config.toml
experts_per_token = 2
d_expert = 736
moe_layers = [2, 3, 4, 5, 6, 7, 8]
init_std_router = 0.0144
vocab_size = 32768
norm = "layernorm"
positions = "learned"
qk_norm = false
optimizer = "muon_variant"
lr = 0.00936
lr_head = 0.00582
decay_shape = "linear"
final_lr_fraction = 0.0
train_tokens = 1800000000
dataset = "wikipedia_en"
Below are experts of layer 3 (counted from 0) of a mixture-of-experts language model. Rows are named router (the router's row for the expert), down (a neuron's output weights, with its number) and show model dimensions 128-255. Each number is 50 + 10 x the weight over its row's rms, rounded and kept within 0 to 99.
After each expert's rows: a language model's description of what the expert responds to. This comes from a sample of Wikipedia text that the model never trained on.

# expert 11
router:47 50 56 49 45 55 39 63 68 52 45 51 53 51 65 42 28 48 54 62 27 53 34 27 44 57 46 50 54 48 41 42 45 45 60 51 56 49 43 55 51 20 47 56 40 56 76 64 46 62 49 41 38 37 45 61 37 57 51 49 40 58 62 46 52 26 55 63 45 52 69 58 66 50 54 50 66 54 47 55 36 66 26 45 37 45 47 57 55 59 42 58 46 56 47 59 44 93 67 58 42 48 49 43 40 47 47 41 34 68 46 64 48 65 49 52 46 48 57 44 40 44 70 35 59 24 51 45
down0:45 66 41 63 48 52 51 53 55 37 43 62 55 53 65 50 51 46 57 54 25 52 61 48 46 57 67 35 50 60 39 42 42 60 45 65 32 61 52 47 53 30 42 51 36 42 50 53 50 55 57 59 68 32 44 44 44 42 53 32 46 43 53 38 52 40 54 60 47 48 55 46 50 51 62 50 55 54 38 48 58 40 52 55 58 66 46 56 46 42 43 60 52 40 52 42 46 36 50 37 46 33 42 54 37 57 40 52 55 33 57 35 63 54 37 51 57 52 59 26 50 63 35 45 38 63 66 38
down1:63 64 56 61 48 39 37 52 52 39 39 55 42 37 54 56 71 38 59 34 47 42 46 52 45 58 47 56 57 41 61 44 53 52 54 40 45 45 52 40 70 53 42 43 59 41 80 41 71 58 43 51 40 47 37 36 30 38 42 60 70 51 63 54 52 47 49 59 35 48 51 62 51 59 49 34 64 56 37 42 45 49 46 68 50 40 58 52 44 70 46 37 49 42 46 52 57 60 41 65 52 47 41 45 52 50 52 55 36 46 46 55 48 41 63 40 47 59 49 40 48 55 40 47 75 29 46 43
Description: Office titles and party words in election and awards tables or prose, such as President, Senator, Republican, Votes, %, Nominated, plus blank cells.

# expert 14
router:70 57 57 44 52 43 48 60 38 41 42 47 47 66 47 49 55 51 34 52 58 41 60 43 55 51 40 50 72 50 49 68 67 37 49 44 31 38 64 53 57 54 52 51 61 50 48 48 47 44 51 41 59 40 45 48 44 54 50 37 53 40 49 57 52 24 49 39 42 58 55 52 56 52 50 58 60 41 48 61 58 72 27 44 39 55 65 57 43 70 61 44 63 44 57 64 33 65 46 57 47 50 52 56 55 53 60 57 64 71 52 44 51 48 51 44 36 47 37 68 47 66 54 57 39 49 41 46
down0:49 45 67 57 68 56 42 56 58 34 38 28 30 42 24 60 36 50 65 49 43 57 51 42 41 49 54 36 47 41 56 51 47 35 42 52 44 65 30 49 41 47 33 62 32 56 67 48 44 55 50 64 43 53 59 53 68 41 26 61 43 61 62 52 56 50 33 65 56 34 42 40 48 46 51 49 63 52 59 48 57 57 40 57 34 35 33 62 52 77 63 46 66 49 45 46 73 50 31 41 56 42 48 60 59 53 59 47 69 46 52 57 80 34 50 51 38 51 57 52 64 62 57 50 41 63 45 60
down1:37 61 43 53 50 56 41 46 65 60 46 55 39 61 38 35 46 60 37 43 50 63 48 57 54 38 42 45 39 44 38 45 43 42 49 41 42 61 66 38 30 51 46 34 48 49 46 59 76 53 64 46 55 57 51 28 69 50 40 43 54 48 35 52 45 33 48 54 45 54 42 48 58 38 39 60 42 62 51 44 57 52 45 61 44 52 54 35 46 61 59 49 25 50 64 47 59 50 60 47 41 44 42 44 32 55 45 41 54 41 60 55 51 52 48 42 50 47 41 64 52 60 44 47 62 47 62 54
Description: Subordinators, relative pronouns and subject pronouns that open a clause, after a period or comma, such as that, which, who, but, he, it.

# expert 29
router:42 53 47 46 38 32 50 49 54 41 60 50 41 55 58 37 30 54 50 63 45 70 53 47 59 48 67 51 54 65 37 50 35 50 63 47 41 49 55 53 42 34 53 41 41 44 60 59 41 59 56 41 38 40 59 56 65 59 56 43 56 49 49 45 43 33 41 54 47 37 48 54 74 45 40 60 54 51 53 53 39 45 53 56 40 35 44 66 59 56 51 53 55 59 57 43 42 61 50 48 58 44 56 55 48 53 50 46 51 74 63 57 50 59 47 51 31 44 19 50 49 57 48 54 58 54 54 49
down0:45 41 54 32 42 53 50 41 43 34 28 27 42 51 31 67 60 37 61 57 54 33 70 29 57 45 53 64 59 53 57 42 51 59 41 52 59 50 34 54 66 40 41 34 28 46 51 30 44 28 39 30 49 63 58 59 76 66 50 24 47 43 66 42 55 49 58 48 34 56 51 62 47 52 53 60 39 47 50 55 50 65 42 50 60 67 46 49 50 49 60 50 50 46 58 56 40 39 46 42 39 40 59 57 54 63 57 61 47 60 36 47 66 33 51 43 46 47 43 67 35 43 57 41 59 41 39 44
down1:48 52 62 60 58 61 53 52 45 46 55 57 43 66 49 54 45 56 59 58 64 59 55 41 56 37 58 44 54 38 56 56 68 31 48 44 46 66 42 51 45 64 42 47 40 39 45 52 52 53 52 50 47 70 50 56 45 40 58 51 49 59 34 59 51 49 33 56 42 42 45 45 48 36 54 57 56 28 49 66 42 55 42 53 34 58 52 30 23 43 39 43 58 35 56 39 43 51 35 43 55 63 46 43 50 52 42 53 52 46 46 52 52 49 55 48 39 41 48 49 44 46 42 42 59 42 40 47
Description: Nouns describing nationality and occupation in biographies, lists and article headers, like American basketball player, Australian politician, football, singer, (born.

# expert 20
router:35 51 51 74 50 52 53 36 62 35 43 46 36 61 46 53 50 68 71 45 27 67 52 37 53 62 55 51 53 43 55 50 51 52 53 60 45 60 57 70 40 50 53 55 40 48 70 30 52 54 57 47 53 51 64 52 42 37 48 39 44 42 43 49 45 40 49 56 45 58 62 56 48 36 53 44 50 41 48 59 48 47 40 43 46 46 62 53 50 43 41 41 62 43 62 69 61 50 43 35 52 51 64 58 39 72 25 56 47 78 42 51 53 55 61 53 60 62 44 53 55 50 47 43 44 34 51 40
down0:53 60 40 50 60 48 32 51 40 56 40 41 54 46 61 48 46 49 50 49 52 47 46 52 56 44 43 44 57 47 64 45 42 49 34 50 39 59 41 50 54 49 53 41 47 64 57 35 47 55 56 51 60 52 60 59 51 57 60 46 53 62 69 46 33 43 53 26 66 59 38 56 56 28 45 68 62 57 56 70 62 34 63 40 26 51 42 47 53 50 55 50 64 47 51 43 50 39 37 66 69 57 55 65 53 37 58 53 32 60 63 69 40 38 59 60 44 48 48 46 51 43 42 64 45 62 46 44
down1:60 63 50 42 63 53 59 40 39 57 61 42 52 55 49 36 54 42 38 40 45 52 32 43 50 55 68 60 53 52 45 68 49 64 55 59 53 42 42 37 48 67 44 32 68 51 49 38 68 55 45 37 55 35 44 47 62 58 48 52 31 42 46 49 58 67 63 56 62 53 55 67 71 37 71 65 77 45 51 37 65 58 78 46 48 58 48 59 38 47 57 60 27 70 42 54 40 65 30 52 39 60 52 37 45 53 37 51 57 39 44 60 59 39 36 56 45 47 66 31 53 45 50 37 50 33 34 54
Description: The words to, into, off, in after motion and sports-result verbs such as advanced, moved, forced, defeated, held.

# expert 23
router:52 53 60 61 42 39 46 57 55 47 36 43 64 46 45 44 65 44 34 57 33 54 36 43 47 53 57 41 65 57 34 54 54 54 55 55 62 39 49 36 48 38 49 55 61 65 65 65 52 49 61 34 53 41 24 39 31 52 50 45 53 41 54 42 51 49 39 48 50 34 50 46 53 40 47 47 61 54 44 49 38 65 38 46 48 43 44 52 59 44 51 57 35 37 48 62 49 60 63 44 40 53 62 49 46 30 44 60 62 47 69 56 76 51 46 36 37 54 65 29 31 55 62 49 78 38 44 59
down0:50 46 37 55 57 42 52 48 56 38 48 45 62 53 60 41 58 63 75 45 54 59 37 46 53 58 37 65 58 39 28 50 61 48 58 56 50 61 49 32 58 57 56 52 52 47 56 45 60 49 68 45 55 65 39 47 64 40 32 61 35 56 68 47 39 45 55 51 49 44 58 36 56 64 55 47 36 43 56 54 57 31 74 42 65 45 49 54 53 52 55 43 73 36 65 42 52 59 53 26 58 38 50 38 45 48 59 54 67 56 60 65 61 64 41 56 40 38 56 47 57 33 55 59 31 38 54 53
down1:57 56 46 72 46 52 52 63 62 40 60 29 45 38 55 18 57 37 57 64 45 46 60 48 68 45 45 61 58 47 48 54 35 46 52 44 40 53 50 71 40 55 60 41 36 46 64 45 76 33 71 22 40 74 36 60 50 63 56 42 53 63 64 41 53 55 43 52 57 54 46 61 41 60 47 57 33 54 28 49 50 54 50 53 47 59 44 58 54 66 51 43 33 67 41 49 41 30 61 51 57 55 46 55 49 47 50 49 59 41 39 61 43 36 52 45 64 56 52 38 54 51 49 63 54 44 44 44
Description: French, Spanish and Italian function words and word pieces in names and titles, such as de, des, la, al, per, Commun-aut-é.

# expert 40
router:63 51 46 53 29 32 43 54 54 46 63 24 63 61 61 38 40 52 42 54 33 62 38 56 38 53 56 60 65 53 40 47 59 64 55 43 51 72 44 48 43 35 43 51 56 54 40 42 50 64 45 22 50 45 52 53 52 64 59 41 50 36 30 36 49 57 52 49 51 49 47 61 46 57 55 60 58 51 56 53 76 67 52 55 48 55 59 50 42 43 59 56 57 59 55 35 41 43 63 50 59 61 56 54 35 54 48 44 67 60 47 54 62 62 47 52 39 53 48 38 43 56 45 60 53 57 63 41
down0:38 55 48 63 45 55 42 57 40 56 43 42 46 52 52 51 66 56 61 37 62 56 65 55 58 37 35 45 50 45 75 52 69 35 38 53 61 49 51 36 56 54 48 51 53 46 68 38 53 53 42 62 54 55 54 47 52 39 37 40 43 74 56 70 43 47 45 58 37 65 55 49 64 48 59 45 52 64 51 52 60 51 54 49 59 51 54 51 50 41 36 43 74 63 72 45 56 50 47 53 52 50 24 67 57 45 54 38 42 61 55 54 37 61 61 47 54 60 51 57 51 48 51 48 39 51 51 39
down1:70 40 69 24 36 47 50 56 56 60 59 67 57 52 56 37 42 35 39 49 47 48 53 60 49 46 59 28 42 46 51 61 45 41 64 69 58 40 42 61 60 62 70 58 47 40 34 51 58 40 52 30 48 49 47 46 55 29 51 53 49 44 58 48 56 54 47 48 49 54 54 40 57 60 42 60 64 45 55 65 45 66 54 46 51 49 52 61 47 48 43 47 39 44 43 46 45 58 45 37 49 57 39 50 53 45 46 56 34 53 54 47 44 55 48 47 51 49 49 38 34 64 55 50 52 35 41 46
Description: Forms of be and have plus also, became, would, right after a subject like it, he, which, as in is, was.

# expert 6
router:51 69 59 68 51 45 51 44 65 55 50 34 50 36 63 49 45 83 32 48 48 54 31 42 63 58 51 59 36 55 41 35 43 40 49 55 43 61 34 52 48 39 45 53 66 60 56 63 58 49 54 30 56 49 36 32 48 61 49 56 41 52 57 50 65 54 36 42 17 37 62 53 63 55 44 67 64 52 49 57 50 54 49 34 49 60 59 60 52 47 43 57 58 67 43 41 28 72 56 53 48 49 47 41 30 48 43 50 22 59 50 46 65 54 37 45 28 48 49 49 41 60 45 53 56 48 53 41
down0:51 34 44 44 54 32 48 41 54 47 54 62 55 63 50 55 62 55 67 42 40 56 59 30 55 42 45 45 38 35 34 44 44 59 50 60 66 52 52 42 30 33 67 53 57 62 47 52 57 63 55 53 51 60 62 41 68 34 57 51 52 52 43 63 58 70 32 52 53 50 54 51 40 65 59 53 60 49 45 44 56 42 45 42 52 41 44 47 35 57 59 56 47 62 57 47 56 53 61 68 39 42 58 61 34 47 52 52 41 30 54 52 36 49 61 39 43 40 50 41 54 73 49 46 56 49 52 50
down1:27 48 45 50 54 55 52 53 21 47 53 55 54 51 53 45 46 62 25 44 64 48 50 56 50 56 40 47 51 53 47 40 42 61 65 36 56 59 36 54 49 54 45 52 44 45 55 60 45 37 43 51 44 32 63 57 74 72 39 49 54 40 47 42 56 44 60 60 48 49 44 65 67 64 37 65 56 46 47 37 55 45 37 60 62 68 77 52 25 50 58 74 58 50 44 52 55 40 48 36 44 57 51 55 62 35 50 59 49 59 36 45 58 59 51 49 17 62 54 46 56 33 52 45 43 36 59 43
Description: Capitalized final words of proper names for organizations, awards, events and works, such as Force, Records, Council, Championships, often after National or World.

# expert 43
router:45 47 44 58 44 47 46 60 48 26 56 57 45 45 59 56 56 48 48 58 51 37 54 24 48 48 59 57 47 39 47 47 46 44 72 47 39 58 65 52 41 49 46 48 37 54 45 42 35 49 54 52 66 40 74 49 50 55 71 43 64 39 51 47 49 43 61 48 55 45 54 54 58 48 45 53 56 61 39 59 49 61 40 54 41 61 41 54 46 66 46 52 40 41 53 65 55 48 55 55 50 85 55 36 58 47 57 67 73 60 47 47 56 52 56 52 49 41 40 39 30 55 49 42 61 48 56 27
down0:63 69 51 71 39 52 39 69 66 53 47 26 44 45 26 47 29 38 58 57 40 63 43 53 50 29 47 39 48 48 45 49 53 15 58 44 48 60 50 43 49 54 64 47 44 37 53 35 40 53 35 59 67 61 50 45 44 48 68 43 46 55 50 49 49 35 32 55 45 50 50 60 61 45 56 58 52 52 59 46 46 40 63 34 63 50 33 41 45 35 55 48 43 39 45 67 68 48 32 47 57 44 40 42 55 65 41 52 39 51 51 51 39 52 48 46 43 61 45 48 37 66 46 52 59 46 30 51
down1:40 57 47 41 49 68 49 47 57 54 60 46 58 51 40 63 41 41 46 37 70 64 55 50 49 83 39 54 36 37 48 55 38 43 57 48 45 62 52 51 46 63 54 54 74 55 53 72 48 55 47 50 58 62 62 39 36 50 62 56 54 48 32 42 46 45 52 43 47 57 69 56 48 55 47 52 55 46 39 39 47 60 42 67 50 46 54 46 40 42 61 51 35 62 40 69 41 47 78 51 47 35 43 52 52 34 44 32 51 46 49 50 54 51 56 50 68 37 62 50 48 59 50 57 67 60 76 48
Description: Articles and quantity words after verbs or prepositions in prose: a, an, one, more, another, several, as in builds a hidden room.

# expert 17
router:52 54 52 48 36 39 40 48 39 39 40 40 59 61 55 59 42 49 53 49 52 26 68 57 50 55 44 55 62 58 45 44 32 45 69 56 50 52 60 46 42 53 45 54 54 66 57 47 51 47 51 45 39 45 41 58 48 65 51 37 63 42 48 44 55 31 41 34 39 59 44 54 50 42 47 58 52 45 43 53 44 54 47 42 52 25 51 63 45 61 43 59 49 54 42 64 38 58 57 43 66 53 48 34 44 45 56 43 64 55 54 49 43 52 62 51 43 48 40 48 48 64 48 45 66 46 56 41
down0:62 53 47 50 68 53 48 55 49 30 42 52 52 44 40 46 50 53 55 44 49 47 63 50 68 36 48 56 38 45 64 36 65 52 42 60 60 37 58 54 53 26 60 45 62 46 56 47 55 58 63 49 58 45 34 73 56 45 63 41 44 61 41 56 50 51 31 57 39 50 41 59 63 36 62 64 53 61 55 43 31 46 41 69 30 50 41 46 51 56 43 44 49 54 64 41 52 44 45 62 71 46 67 38 37 37 49 50 51 47 55 50 64 60 55 60 45 48 42 54 56 54 51 30 39 59 53 49
down1:53 57 48 48 49 61 35 47 47 44 46 39 52 51 42 37 40 49 52 47 45 50 42 35 79 56 34 50 64 56 64 38 41 53 42 46 61 53 52 57 52 58 46 52 58 44 61 53 46 61 44 57 51 51 44 22 53 50 55 34 42 39 48 51 50 43 51 64 63 48 49 45 46 57 44 50 43 61 58 46 36 36 42 29 57 38 48 51 59 44 43 45 45 45 36 45 45 47 54 49 48 52 48 54 46 48 39 36 63 60 54 46 43 43 69 51 39 50 68 54 69 52 53 65 60 61 38 58
Description: Commas fused to the end of a word piece in running text and lists, like Church,ill, District, or Carter, and often followed by and, which or who.

# expert 7
router:61 49 49 62 57 42 37 50 60 60 45 55 70 70 55 31 31 66 55 62 39 32 27 37 54 72 44 46 51 55 49 49 50 52 67 44 52 49 52 49 48 47 48 57 47 51 56 62 59 46 56 61 34 55 49 40 33 61 51 37 46 53 72 54 40 46 50 58 48 56 42 59 64 71 30 50 70 49 34 50 63 45 43 46 43 57 58 74 48 63 38 55 50 52 51 58 50 63 60 59 46 56 50 54 49 50 33 42 37 71 54 52 49 61 32 45 44 53 59 45 40 60 64 63 47 26 44 59
down0:50 53 48 54 56 59 53 44 58 59 62 52 48 52 53 39 45 50 64 34 31 49 64 44 60 57 62 34 62 50 39 54 61 63 54 41 60 42 51 49 45 74 54 69 39 54 49 46 55 37 52 46 55 55 21 60 69 47 30 39 46 40 36 44 50 41 57 39 64 52 51 46 40 49 63 53 48 40 36 71 53 51 39 58 40 51 61 43 44 50 43 41 41 73 32 58 47 38 69 47 56 54 51 43 29 50 47 49 63 57 40 34 43 66 47 59 47 50 56 66 57 42 52 79 58 27 49 36
down1:53 51 37 52 51 47 69 37 48 55 49 53 42 43 44 64 46 50 47 49 52 37 52 41 55 37 46 48 50 28 44 54 65 48 45 63 44 55 57 34 51 45 49 42 56 35 59 39 58 40 45 48 56 44 66 41 53 38 60 42 62 47 69 26 55 62 66 60 61 63 54 48 41 46 19 33 61 47 39 43 49 43 45 48 42 47 40 47 52 54 62 48 46 61 41 46 53 62 49 56 43 60 59 43 49 55 44 48 49 52 44 49 54 55 52 43 49 62 50 38 41 48 38 38 49 67 31 35
Description: Opening parentheses and first words of cells in results and election tables, such as (doubles), Party, Votes, gold medalist, country codes.

# expert 35
router:74 54 50 39 63 41 49 51 57 22 48 48 57 41 52 56 54 58 50 53 39 42 36 49 43 60 62 54 66 49 45 42 51 52 44 50 44 51 56 52 48 46 51 36 67 50 68 43 42 54 58 50 58 57 42 49 54 51 50 41 56 43 45 43 51 49 44 57 46 55 45 32 45 41 45 38 62 38 44 55 51 52 23 76 33 64 53 39 52 43 46 47 36 36 58 50 60 66 49 51 50 51 63 46 54 74 45 44 51 45 49 53 46 44 61 44 42 55 38 47 38 78 57 51 59 40 61 51
down0:67 56 51 54 50 47 59 53 40 56 48 45 46 69 54 59 60 63 44 47 48 42 52 49 52 57 52 40 44 66 46 43 53 54 51 37 38 41 60 49 49 49 60 61 53 54 53 51 53 50 54 57 52 31 66 32 32 50 56 36 49 56 63 36 45 70 45 53 62 44 60 50 56 41 37 47 57 49 35 40 33 50 49 40 44 42 58 61 49 50 50 51 54 61 62 64 70 58 53 66 36 43 48 39 34 42 52 46 48 52 39 49 56 40 48 45 63 56 58 46 52 45 52 50 54 59 43 55
down1:48 51 58 56 61 43 53 47 50 54 49 35 56 36 57 58 55 64 49 64 35 45 43 27 56 57 38 74 41 58 64 50 56 40 65 52 65 48 52 58 46 57 49 57 51 72 42 49 38 43 42 63 55 38 63 39 59 54 42 50 56 57 56 52 19 42 54 57 55 37 45 57 51 55 30 53 42 42 43 39 66 43 49 45 42 52 40 50 50 59 57 51 59 60 55 79 52 56 41 62 43 57 48 31 53 42 78 46 43 40 44 47 34 30 62 46 55 58 64 60 38 47 55 40 56 60 55 38
Description: Determiners the, his, their, its, this after prepositions like of, in, to, before nouns such as first, United, same.

# expert 5
router:64 72 52 43 36 47 42 53 46 45 52 46 48 33 59 46 44 67 45 49 41 30 44 25 45 58 46 57 60 55 43 40 42 51 60 52 74 55 39 51 35 42 52 41 61 49 55 63 49 55 61 53 63 54 74 54 50 47 43 42 69 40 77 54 73 46 22 47 56 46 56 57 56 42 44 56 52 53 27 46 38 69 35 61 34 33 40 48 46 47 35 46 40 45 49 53 60 57 57 51 52 27 61 33 56 47 51 53 62 51 41 58 50 54 62 52 40 57 33 47 47 43 66 51 53 42 42 49
down0:54 67 43 41 58 45 46 50 46 50 45 49 59 61 52 44 51 45 51 38 37 58 42 40 34 34 35 59 53 45 51 34 60 54 62 55 59 36 45 61 52 66 72 52 45 38 63 68 50 65 61 40 57 55 53 36 52 52 70 40 64 53 43 34 57 61 68 47 55 33 50 42 51 38 35 58 55 41 38 42 52 56 48 46 45 47 54 42 42 70 45 28 51 39 51 49 51 56 51 59 42 46 53 63 50 39 68 44 46 64 57 47 39 61 45 53 49 50 72 44 52 46 40 53 49 56 66 52
down1:64 46 50 44 55 43 61 45 52 41 47 49 49 55 47 34 39 61 49 71 51 47 46 56 44 49 44 54 36 60 51 58 45 62 41 55 59 65 75 39 56 42 50 51 46 46 51 47 82 63 75 54 43 47 48 58 45 49 44 45 68 63 50 41 47 40 48 51 55 59 38 46 45 50 59 52 50 49 40 61 61 60 49 41 59 51 43 45 50 50 51 23 50 28 34 59 54 31 42 61 56 51 55 52 63 41 55 31 54 44 61 54 29 50 57 66 38 52 47 37 57 38 56 29 50 46 46 60
Description: Determiner-like words and adjectives or adjective suffixes after the or a, such as other, new, many, local, and endings like -ian, -ical, -ative.

# expert 34
router:74 68 46 35 60 46 52 47 44 47 39 29 74 46 67 47 61 54 43 64 49 64 46 49 43 55 48 62 48 53 40 44 44 45 65 49 40 60 69 54 37 47 39 54 57 56 44 46 48 58 53 50 32 61 25 50 61 46 74 40 49 50 49 37 37 44 56 46 43 55 43 55 55 43 51 50 56 51 43 57 44 42 38 54 41 40 46 68 70 58 47 53 50 61 44 53 50 69 47 56 55 55 42 48 57 50 52 53 38 59 54 65 48 60 55 51 58 47 43 62 48 42 53 47 59 43 47 51
down0:41 51 58 57 37 71 59 42 20 52 46 49 46 58 58 46 45 42 57 54 56 36 44 56 55 43 51 42 51 67 59 46 59 47 60 52 62 54 51 51 58 57 52 47 49 57 54 49 52 34 53 49 44 36 32 38 55 51 54 54 41 43 27 48 58 55 41 40 48 57 69 42 61 45 55 59 25 55 64 36 43 37 53 49 59 42 49 47 50 65 34 41 51 46 68 52 36 36 58 44 45 55 45 51 54 33 59 42 40 41 57 70 61 76 76 51 54 56 58 55 56 52 43 54 43 43 39 46
down1:57 23 44 51 42 40 45 46 40 53 56 28 53 60 52 49 38 52 54 64 53 72 41 51 19 59 38 62 43 58 71 43 64 48 59 61 53 56 39 41 42 41 50 41 50 55 27 58 70 50 40 48 44 40 50 54 63 59 35 41 45 45 41 54 53 52 49 73 53 59 62 51 59 55 61 48 57 31 58 54 35 50 55 34 53 37 56 40 57 64 43 41 43 43 72 38 56 48 39 59 67 40 38 71 43 52 53 56 53 58 40 66 57 52 65 51 51 48 47 34 64 56 52 31 43 56 46 41
Description: Everyday nouns after the, his or a, especially kin, people and communities, such as mother, father, family, people, school, town, life.

# expert 32
router:38 36 56 48 48 48 43 35 53 42 55 59 50 40 51 46 33 55 42 39 48 46 60 42 58 59 36 45 45 75 44 64 53 29 40 55 39 52 56 47 54 44 61 65 43 44 64 56 58 57 59 45 48 47 40 32 49 43 42 56 48 39 40 53 48 55 45 43 46 54 24 48 45 64 21 23 52 41 52 56 49 61 50 42 50 58 41 56 53 54 50 66 54 46 62 52 33 55 48 58 55 63 54 59 45 57 49 59 47 44 56 39 52 59 58 50 62 60 60 45 44 56 56 56 76 51 37 41
down0:53 53 60 48 40 59 52 65 56 45 49 39 51 54 35 54 54 53 33 60 50 45 81 41 42 53 70 52 53 48 36 29 46 59 45 46 52 47 63 29 53 48 44 39 62 39 55 47 58 48 49 46 40 35 57 53 55 52 46 61 74 34 76 49 75 34 50 38 47 55 55 46 31 69 53 52 51 69 32 49 62 63 37 61 63 58 47 45 57 52 35 52 53 29 54 51 51 41 57 33 55 20 64 40 45 49 62 39 41 44 54 60 31 55 64 53 44 50 39 37 47 47 42 48 48 43 47 26
down1:45 51 56 42 44 47 49 52 37 43 58 39 53 28 42 58 62 40 43 57 54 67 37 45 57 57 26 39 58 48 45 52 52 54 38 54 50 47 47 63 66 44 64 49 34 56 59 43 54 28 58 36 56 43 56 52 51 66 56 58 75 34 56 45 46 58 48 36 36 45 56 49 60 56 49 45 42 58 57 39 43 37 45 17 40 47 54 65 67 54 51 53 52 52 70 49 72 30 33 41 59 48 45 37 49 52 45 50 51 40 50 49 47 43 63 40 55 53 41 26 38 55 40 40 57 56 52 54
Description: Word piece right after a capital first letter, mostly in foreign names and rare words, such as F-ogn-ini, A-ign-ech, D-red-ging.

# expert 33
router:34 73 52 47 43 50 48 48 61 45 56 33 57 39 78 38 40 59 51 52 40 42 48 55 68 69 35 58 58 62 41 28 26 58 44 40 67 62 39 57 53 37 48 42 48 47 70 73 55 53 49 44 43 60 36 53 47 47 51 53 55 55 54 48 62 38 71 41 40 43 56 44 40 55 41 70 57 51 55 49 62 58 65 55 56 61 64 50 56 46 34 64 66 40 63 40 52 67 54 65 52 65 47 33 46 61 48 64 36 39 43 34 54 65 46 44 52 58 65 27 42 58 69 49 57 32 62 46
down0:31 51 47 46 57 42 44 37 57 44 43 40 59 48 44 37 56 52 30 50 50 27 54 31 32 58 42 29 44 52 35 62 51 55 44 43 34 63 56 39 45 57 32 53 46 21 62 54 63 42 47 48 39 51 47 36 59 65 46 33 50 62 53 31 60 38 51 53 43 52 57 53 43 56 38 55 44 63 56 37 80 51 35 49 47 68 45 42 56 46 56 60 33 39 73 51 49 53 59 53 44 33 57 47 62 29 58 47 44 52 40 64 58 61 51 41 46 64 45 60 59 68 42 57 37 45 53 60
down1:63 66 41 43 57 54 68 40 42 46 41 38 42 54 60 64 61 40 54 47 61 47 45 55 53 48 45 30 58 51 48 60 55 36 35 36 49 49 49 71 36 68 57 63 30 63 59 38 52 53 52 52 75 48 39 53 37 49 48 59 49 50 68 66 35 57 54 48 42 48 28 30 49 63 44 41 41 49 54 45 51 65 53 49 43 59 53 33 51 45 57 48 37 47 49 38 57 38 46 42 61 67 57 39 32 38 38 56 48 51 46 52 40 49 40 55 40 47 48 68 36 61 63 42 60 52 45 52
Description: Capital letters starting a line or heading word after line breaks or == marks, plus the inner letters of acronyms, like ==C, EOD, MVC.

# expert 36
router:54 49 45 59 43 50 48 66 55 38 49 39 49 68 56 48 34 57 57 40 34 58 32 42 40 61 60 63 60 44 47 53 34 46 64 54 67 74 50 50 42 48 45 38 62 45 61 48 40 47 53 45 12 61 57 52 54 47 54 38 56 38 34 40 60 40 62 45 54 48 49 40 46 45 47 53 49 54 40 61 58 87 49 57 43 50 72 69 44 39 63 67 65 61 54 31 45 49 68 43 53 48 55 65 54 46 54 71 56 61 46 44 54 52 52 52 37 64 31 45 50 53 52 58 43 56 51 47
down0:46 46 70 57 40 46 50 35 48 40 45 37 39 54 63 68 51 45 58 53 59 49 55 66 60 44 63 52 58 53 45 45 39 57 47 50 59 41 73 40 36 37 54 57 38 55 55 55 27 59 48 61 31 52 51 48 54 59 40 56 37 46 49 42 28 57 51 59 44 43 30 53 66 42 68 52 64 40 53 68 58 45 64 42 53 64 48 43 52 50 49 43 41 49 47 45 68 46 36 44 45 33 37 48 48 46 47 53 62 42 38 47 61 49 46 65 61 49 45 34 62 58 46 37 67 43 51 53
down1:46 73 50 51 51 66 47 56 61 52 59 63 35 50 37 36 48 44 64 53 39 61 50 50 52 52 63 49 49 56 44 39 50 52 46 68 51 40 62 30 33 68 51 62 53 51 52 59 51 49 41 42 49 46 60 57 54 38 53 52 39 66 32 53 60 52 53 56 57 28 45 52 52 45 72 49 51 63 42 39 50 37 56 58 62 13 49 48 41 43 39 76 57 63 50 50 35 55 47 68 37 48 61 74 47 64 60 41 52 45 44 37 39 61 35 40 56 59 50 47 46 55 39 51 39 44 51 54
Description: Main verbs and participles after a subject or was/to, such as used, announced, released, located, supported.

# expert 27
router:56 63 77 61 45 44 43 44 35 67 35 44 46 56 58 48 38 46 60 52 45 54 53 48 45 52 50 50 44 49 50 50 62 45 59 45 49 71 65 45 47 57 42 36 77 49 49 60 45 55 55 34 39 41 31 37 33 45 64 53 47 46 45 45 37 48 63 39 53 43 38 42 62 58 51 44 45 57 38 56 44 52 42 73 48 59 56 54 50 34 48 63 39 40 57 48 62 55 52 56 64 47 49 47 49 38 37 50 43 55 59 40 49 45 67 47 38 76 41 34 40 40 62 37 64 27 61 46
down0:36 39 45 60 55 48 59 46 34 56 45 32 54 43 45 48 63 45 78 45 43 55 41 50 60 36 59 27 63 36 51 49 60 34 49 27 50 53 47 38 57 48 56 63 54 57 45 45 61 39 35 28 48 45 58 59 47 39 55 29 42 51 51 47 50 32 54 36 46 50 64 34 62 65 46 46 46 64 46 59 60 52 54 40 61 48 56 50 46 56 30 68 29 49 49 30 49 52 50 43 56 43 48 63 42 60 57 40 54 39 51 45 35 44 54 62 52 59 43 43 50 58 40 47 51 49 46 49
down1:59 45 43 47 38 34 45 54 53 24 51 45 64 50 58 63 52 47 61 69 57 44 49 60 61 49 49 57 74 50 40 63 59 44 45 57 50 48 56 62 51 43 60 55 44 48 52 40 63 41 61 51 56 64 66 50 38 52 62 51 54 60 49 23 62 57 43 48 59 49 54 48 71 54 60 52 57 42 42 53 53 40 49 67 60 67 41 60 36 49 44 40 56 39 48 58 55 50 33 54 47 67 48 42 46 49 55 46 71 38 44 63 42 52 49 57 55 37 58 37 58 67 51 54 27 63 35 43
Description: Dash or pipe at the start of a new line in bulleted infobox fields, cast lists and tables, like - Born:, - Time:.